Experts of a small language model.
Size: 9 layers, width 320, vocabulary 18945.
Experts: 256 experts in each of 9 layers, 64 SwiGLU neurons an expert, 4 picks a token, a softmax router.
Training: a variant of Adam for the experts, 6461 steps.
Below are experts of layer 3 (counted from 0) of a mixture-of-experts language model. Rows are named router (the router's row for the expert), gate (a neuron's input weights, with its number), up (a neuron's input weights, with its number) and show model dimensions 64-127. Each number is 200 + 30 x the weight over its row's rms, rounded and kept within 0 to 999.
Before each expert's rows: a language model's description of what the expert responds to. This comes from a sample of Wikipedia text that the model never trained on.

# expert 35
Prepositions after verbs and nouns
router,221,225,200,209,179,190,222,213,290,175,215,200,223,195,236,157,201,210,186,204,132,154,164,232,172,161,168,151,183,213,211,210,195,209,204,191,191,188,205,167,213,207,199,157,199,197,190,186,196,176,227,186,290,205,190,178,223,207,172,224,163,214,232,167
gate0,242,236,217,205,236,241,278,206,222,141,177,248,215,175,162,238,210,249,207,193,200,184,162,162,171,176,175,231,136,152,206,226,201,271,210,233,213,147,244,138,197,194,207,162,158,175,241,189,196,207,173,225,186,194,178,150,196,221,170,169,238,220,197,204
up0,216,206,189,221,182,205,234,191,193,132,210,203,159,185,167,151,194,167,177,215,195,160,149,150,200,177,182,261,193,127,237,204,150,253,229,195,255,189,234,201,173,209,205,177,198,233,205,170,242,194,219,206,154,198,214,195,203,185,135,145,226,195,192,184
gate1,234,179,171,235,182,168,212,213,200,209,146,219,170,122,201,192,213,212,219,204,191,198,209,168,157,213,199,229,167,213,174,236,203,147,205,208,207,260,238,177,185,225,211,257,216,139,158,178,181,212,226,233,246,185,160,217,159,196,214,220,140,126,191,165
up1,208,212,198,232,154,221,206,190,202,170,158,197,179,197,198,240,125,145,189,225,200,227,216,194,211,146,273,220,184,189,221,150,195,192,202,214,227,283,186,198,171,190,187,251,268,166,197,176,224,202,141,236,179,188,185,235,149,182,244,250,187,127,151,145
gate2,189,157,189,195,234,162,246,167,198,192,165,157,205,140,153,199,187,191,233,219,233,242,231,257,208,126,213,201,201,126,192,174,221,195,172,175,191,183,146,161,136,216,197,221,190,248,190,146,222,209,155,239,174,141,198,188,182,208,191,204,210,206,249,182
up2,197,150,246,196,213,165,166,129,163,146,211,213,209,170,203,158,182,186,214,255,233,230,179,227,170,189,219,187,158,139,196,204,172,192,185,228,219,146,200,207,134,192,141,193,172,256,131,177,151,211,183,207,132,219,216,204,218,206,196,203,247,233,198,226
gate3,224,223,210,195,222,226,192,190,208,168,217,210,211,213,201,176,196,219,224,191,214,231,176,218,224,217,183,206,197,181,220,205,190,200,219,152,166,217,223,178,165,187,221,213,213,183,184,182,249,174,192,166,272,218,226,144,194,169,180,171,215,211,274,265
up3,155,178,225,179,191,198,211,198,206,165,209,169,123,185,207,226,163,155,216,217,250,181,212,188,160,227,205,189,203,176,223,206,250,150,183,227,245,209,206,228,222,169,219,221,232,171,198,225,174,217,184,190,161,224,167,200,151,254,221,215,161,174,235,193
gate4,200,146,158,163,191,254,228,217,205,157,166,211,226,189,178,159,247,216,208,209,213,158,211,213,195,194,209,257,219,166,216,187,202,171,234,182,238,192,197,188,227,201,186,225,131,186,230,164,199,232,182,228,177,159,205,159,224,250,189,188,180,193,204,206
up4,297,162,170,209,163,220,188,196,157,198,213,247,230,151,266,224,207,177,193,191,241,165,191,206,163,161,229,222,233,176,212,238,202,149,177,215,247,182,176,281,196,178,221,194,207,196,203,201,143,263,214,235,134,207,196,236,162,185,244,182,215,212,197,204
gate5,207,211,258,212,204,208,232,146,104,215,206,196,199,162,197,238,172,184,151,213,180,175,232,192,224,189,202,167,200,178,143,195,239,200,182,240,186,183,212,271,196,154,170,171,162,222,210,171,174,223,232,213,209,155,207,246,185,253,241,220,232,175,205,200
up5,201,201,260,154,222,250,156,150,182,203,244,196,183,196,223,205,154,158,193,187,190,171,183,212,238,260,238,210,213,192,227,186,203,181,248,192,235,191,168,235,206,168,166,209,190,179,253,220,164,209,191,177,208,213,199,206,247,182,237,223,116,195,145,153
gate6,179,175,182,136,200,249,193,257,239,243,209,202,236,171,196,163,203,147,195,139,201,247,198,200,184,234,224,219,183,159,268,209,261,211,218,138,216,201,214,186,176,194,191,174,180,191,168,233,237,184,169,199,205,280,198,218,147,214,136,226,150,189,183,205
up6,224,148,203,167,186,231,210,215,167,184,187,224,152,204,191,210,220,278,215,173,209,260,192,206,180,193,277,140,221,194,188,209,163,219,180,234,209,222,232,226,163,224,228,193,189,184,155,208,234,231,206,194,195,167,233,152,209,167,176,189,215,225,275,190
gate7,199,200,231,159,247,200,267,208,155,178,172,216,198,183,201,218,172,173,204,155,182,178,161,202,226,214,206,187,229,251,216,164,197,190,179,213,215,201,197,182,178,228,198,179,237,217,173,171,180,185,197,177,197,231,182,214,187,217,158,202,188,151,182,213
up7,205,230,209,197,200,207,230,223,239,220,121,192,223,216,217,210,153,205,184,223,231,208,205,169,233,198,233,202,175,177,210,208,233,171,161,155,302,212,177,220,219,167,230,165,108,180,158,218,167,224,163,223,209,124,191,205,198,216,221,252,156,200,187,147

# expert 40
Name-initial fragments
router,154,202,214,218,232,231,193,190,189,179,237,247,216,195,244,179,185,130,154,195,263,214,218,218,191,233,218,195,137,207,205,206,293,178,169,204,176,172,188,246,220,158,214,167,270,209,254,204,139,183,232,173,246,234,197,300,166,236,235,242,178,236,150,232
gate0,255,233,167,159,191,174,235,191,160,230,205,190,147,190,172,125,202,165,251,165,191,206,203,201,181,231,236,161,264,221,272,184,165,236,196,243,272,136,181,213,191,162,152,180,177,214,204,173,239,195,200,214,175,180,216,236,232,205,230,236,134,189,187,182
up0,256,219,184,176,249,172,178,162,192,225,196,146,240,203,164,198,217,204,237,183,161,148,207,174,237,172,130,218,242,167,182,202,221,236,225,160,136,215,160,197,182,210,238,244,245,265,159,201,196,197,190,238,218,231,173,165,157,128,168,158,215,203,174,223
gate1,212,211,181,156,215,171,220,187,214,225,164,185,176,231,197,278,172,204,248,214,146,212,166,191,233,194,158,158,215,202,198,196,225,254,195,183,203,170,185,134,154,163,219,161,194,202,153,176,215,154,193,264,230,202,208,190,237,212,172,232,190,193,198,222
up1,252,191,199,180,192,239,186,212,214,156,158,193,271,243,167,185,147,187,226,165,247,184,197,213,201,194,175,207,209,243,235,182,183,195,137,121,154,170,191,173,204,168,178,204,228,174,155,200,197,143,209,175,172,199,161,189,190,247,209,239,182,213,212,220
gate2,249,164,231,158,203,193,264,251,161,224,214,208,199,228,197,237,193,152,241,191,203,184,217,228,260,248,227,197,195,187,203,177,162,171,195,184,264,225,229,161,230,220,171,212,177,194,196,169,226,172,163,130,189,150,175,204,197,213,243,243,139,209,216,231
up2,237,182,237,145,281,182,193,188,245,151,194,162,231,181,181,233,173,210,244,193,202,197,210,135,233,171,186,171,165,251,225,187,192,219,205,215,210,193,180,181,243,202,194,191,187,194,215,221,157,211,171,210,176,227,209,195,156,154,238,204,213,216,242,225
gate3,218,200,235,260,133,191,169,196,240,200,226,193,202,211,200,209,167,201,212,242,210,179,226,193,198,195,177,175,224,170,266,203,196,279,251,200,120,238,207,231,144,175,234,184,155,222,196,190,230,232,183,213,220,259,188,202,185,238,253,236,134,237,188,176
up3,196,199,185,234,220,228,231,207,176,224,194,161,133,235,209,182,265,198,193,218,240,215,218,233,191,169,193,189,176,209,123,218,216,204,150,243,192,209,191,146,222,232,170,131,180,195,162,181,211,186,184,187,120,167,169,168,179,190,195,187,228,186,230,175
gate4,217,222,187,202,201,212,245,186,214,188,168,152,239,156,210,188,191,254,213,171,160,229,246,237,226,180,256,199,229,183,161,232,173,148,202,174,226,201,163,232,197,182,246,211,207,151,195,177,183,218,182,275,220,159,222,178,186,141,185,171,195,237,227,137
up4,184,193,150,236,205,263,196,232,175,207,201,236,190,192,266,121,214,240,201,207,203,233,182,214,195,173,171,204,258,235,192,176,168,232,238,195,227,164,175,223,221,228,223,243,178,179,222,216,204,189,183,193,226,253,216,227,162,196,242,270,246,197,229,201
gate5,188,243,200,258,209,179,206,190,197,161,182,205,257,256,183,214,202,188,202,259,198,154,209,181,223,201,175,202,175,190,188,190,161,226,210,182,250,204,146,201,203,204,216,186,166,227,257,179,227,150,188,191,161,229,233,183,191,231,155,203,222,234,202,142
up5,182,139,225,188,197,244,234,213,222,240,189,198,205,169,176,169,179,245,200,222,166,251,263,226,175,118,235,223,209,231,174,244,252,190,176,221,218,160,177,131,208,201,211,184,200,215,182,279,183,194,157,226,185,154,189,211,204,179,208,275,200,174,189,169
gate6,213,201,171,176,153,170,218,166,167,161,270,179,156,216,216,191,227,246,188,166,202,171,177,202,173,184,216,175,203,221,205,204,184,203,203,177,249,216,228,220,244,199,209,220,166,178,209,238,201,170,196,214,132,210,192,225,198,209,182,192,252,183,242,192
up6,230,205,261,207,225,234,174,233,216,204,207,205,211,287,187,210,196,174,196,187,179,191,210,257,216,229,212,207,227,182,194,202,196,214,279,173,223,195,203,202,206,206,225,178,205,198,149,180,191,177,221,134,199,224,121,170,225,183,182,201,241,271,165,213
gate7,208,224,175,185,164,225,236,121,215,186,180,174,187,193,205,201,189,193,185,228,172,163,204,244,217,130,210,143,184,200,215,133,174,196,220,180,160,201,229,156,141,255,169,200,190,183,177,215,222,207,171,220,175,161,246,210,210,204,193,193,193,193,222,147
up7,181,212,191,179,238,256,256,191,193,243,185,233,142,200,165,227,217,201,210,155,214,148,193,196,183,197,263,186,236,185,183,238,202,222,222,181,177,189,202,198,164,183,180,201,210,220,181,244,264,182,160,196,201,141,241,214,194,179,221,229,158,112,212,216

# expert 61
Surname-start capitals
router,165,241,233,189,222,188,186,170,226,193,207,245,199,202,210,199,210,124,154,210,233,214,253,224,151,251,254,218,173,201,151,157,263,141,187,157,174,204,205,250,180,157,220,165,219,153,194,241,147,212,213,229,244,238,172,229,182,227,212,165,143,214,161,276
gate0,210,223,209,248,245,176,214,190,184,199,219,204,162,211,213,206,222,201,216,213,187,224,165,216,197,174,204,226,245,239,179,219,184,181,216,197,229,219,163,190,192,195,164,203,172,166,172,225,202,231,179,199,241,142,185,145,154,184,200,250,183,180,219,187
up0,209,197,214,170,180,213,208,211,260,219,169,195,180,168,166,234,201,250,192,199,163,229,194,175,170,254,212,187,214,196,112,238,192,218,205,236,207,192,158,226,178,192,200,237,187,170,224,190,198,217,215,226,221,202,213,197,252,173,204,184,175,198,208,192
gate1,195,206,188,207,237,219,208,217,194,142,202,196,144,236,197,193,213,174,214,173,210,107,181,156,206,211,153,223,243,263,244,242,177,269,173,157,199,219,291,181,220,252,174,200,223,254,183,249,176,148,173,235,184,185,162,217,188,219,215,226,213,192,183,221
up1,222,183,197,194,216,214,206,162,209,250,143,222,189,201,262,259,194,200,205,229,207,207,168,244,195,198,193,218,178,222,280,189,218,195,244,184,181,247,183,184,196,191,190,171,184,195,222,169,191,192,221,180,198,214,203,185,246,197,237,212,144,196,192,187
gate2,203,213,240,172,231,223,146,138,173,201,210,192,224,248,225,234,195,195,190,202,153,212,187,171,200,220,273,197,177,275,211,211,209,193,165,233,273,226,189,205,215,188,187,170,203,198,149,216,165,271,198,165,201,233,272,207,221,220,162,202,160,211,179,186
up2,224,209,210,197,242,168,197,179,150,223,214,194,217,210,178,219,273,184,218,211,189,210,203,191,175,225,181,179,187,193,195,175,244,227,203,179,244,212,156,129,173,191,175,226,248,155,163,216,218,213,199,174,225,235,156,194,170,165,176,194,182,171,217,225
gate3,198,240,225,123,177,133,225,202,146,227,235,227,153,207,186,143,199,231,207,203,173,240,205,245,213,178,182,252,205,221,236,226,157,218,221,253,193,198,168,197,142,167,178,172,217,202,205,160,237,211,156,245,242,137,209,185,196,180,164,198,228,192,207,182
up3,175,221,180,192,170,218,153,152,225,186,247,249,163,184,144,207,241,193,200,232,176,256,216,181,164,170,224,187,277,206,172,197,218,190,275,207,222,219,184,171,216,183,207,291,201,152,188,240,182,199,223,201,173,237,215,203,179,225,198,220,192,159,210,193
gate4,197,184,208,183,176,183,205,236,225,199,193,245,199,143,193,237,180,205,229,201,220,211,256,200,219,190,199,154,243,165,193,165,220,247,224,211,141,179,195,181,175,160,161,177,155,192,177,140,215,157,161,208,148,201,238,198,183,205,194,187,211,195,248,193
up4,169,215,196,163,224,197,177,221,178,217,242,195,271,227,240,195,187,216,237,131,164,221,227,223,153,216,183,198,231,209,173,125,184,259,203,255,213,163,174,182,195,151,194,201,158,207,178,175,222,212,177,185,162,185,246,180,150,212,171,180,262,217,230,158
gate5,254,193,202,240,166,193,191,181,238,182,190,194,174,225,211,245,186,208,179,148,202,239,195,187,247,203,231,207,243,168,192,163,168,198,179,241,202,186,206,176,194,234,171,177,205,253,177,234,206,123,206,186,195,163,205,207,226,219,157,238,185,159,208,210
up5,168,197,250,193,250,215,203,212,208,176,186,199,197,271,214,142,178,187,222,179,177,159,209,179,167,178,148,191,250,202,269,231,194,189,159,203,225,197,190,135,176,244,252,189,181,170,234,150,178,206,168,163,205,217,188,172,218,230,226,217,200,183,198,229
gate6,207,216,146,143,212,251,169,207,213,180,254,185,214,263,181,195,163,237,211,179,180,183,195,179,184,203,169,269,166,208,175,263,180,190,213,259,183,236,239,191,154,200,160,214,213,245,180,181,225,205,162,258,186,169,179,183,168,248,160,221,220,150,214,190
up6,217,253,244,206,203,196,201,173,210,212,226,280,205,227,178,229,165,181,223,202,226,142,246,179,248,232,183,190,228,194,213,190,201,155,244,183,182,184,250,221,216,197,194,180,252,239,232,137,180,187,195,184,212,213,148,119,217,216,231,192,146,210,186,218
gate7,184,213,194,232,190,179,228,160,198,206,168,183,181,210,179,199,203,233,215,216,176,169,186,202,224,181,260,190,286,183,200,233,240,168,202,236,209,208,238,158,162,261,180,232,219,157,170,205,230,199,228,181,207,170,197,221,213,158,178,191,207,171,188,185
up7,198,152,195,191,162,227,211,230,255,234,229,151,191,184,190,194,231,207,199,159,193,178,206,176,244,199,177,171,212,233,178,230,217,154,228,258,142,161,248,186,200,239,231,234,175,236,264,234,219,165,257,207,200,202,183,209,184,151,205,238,247,218,211,175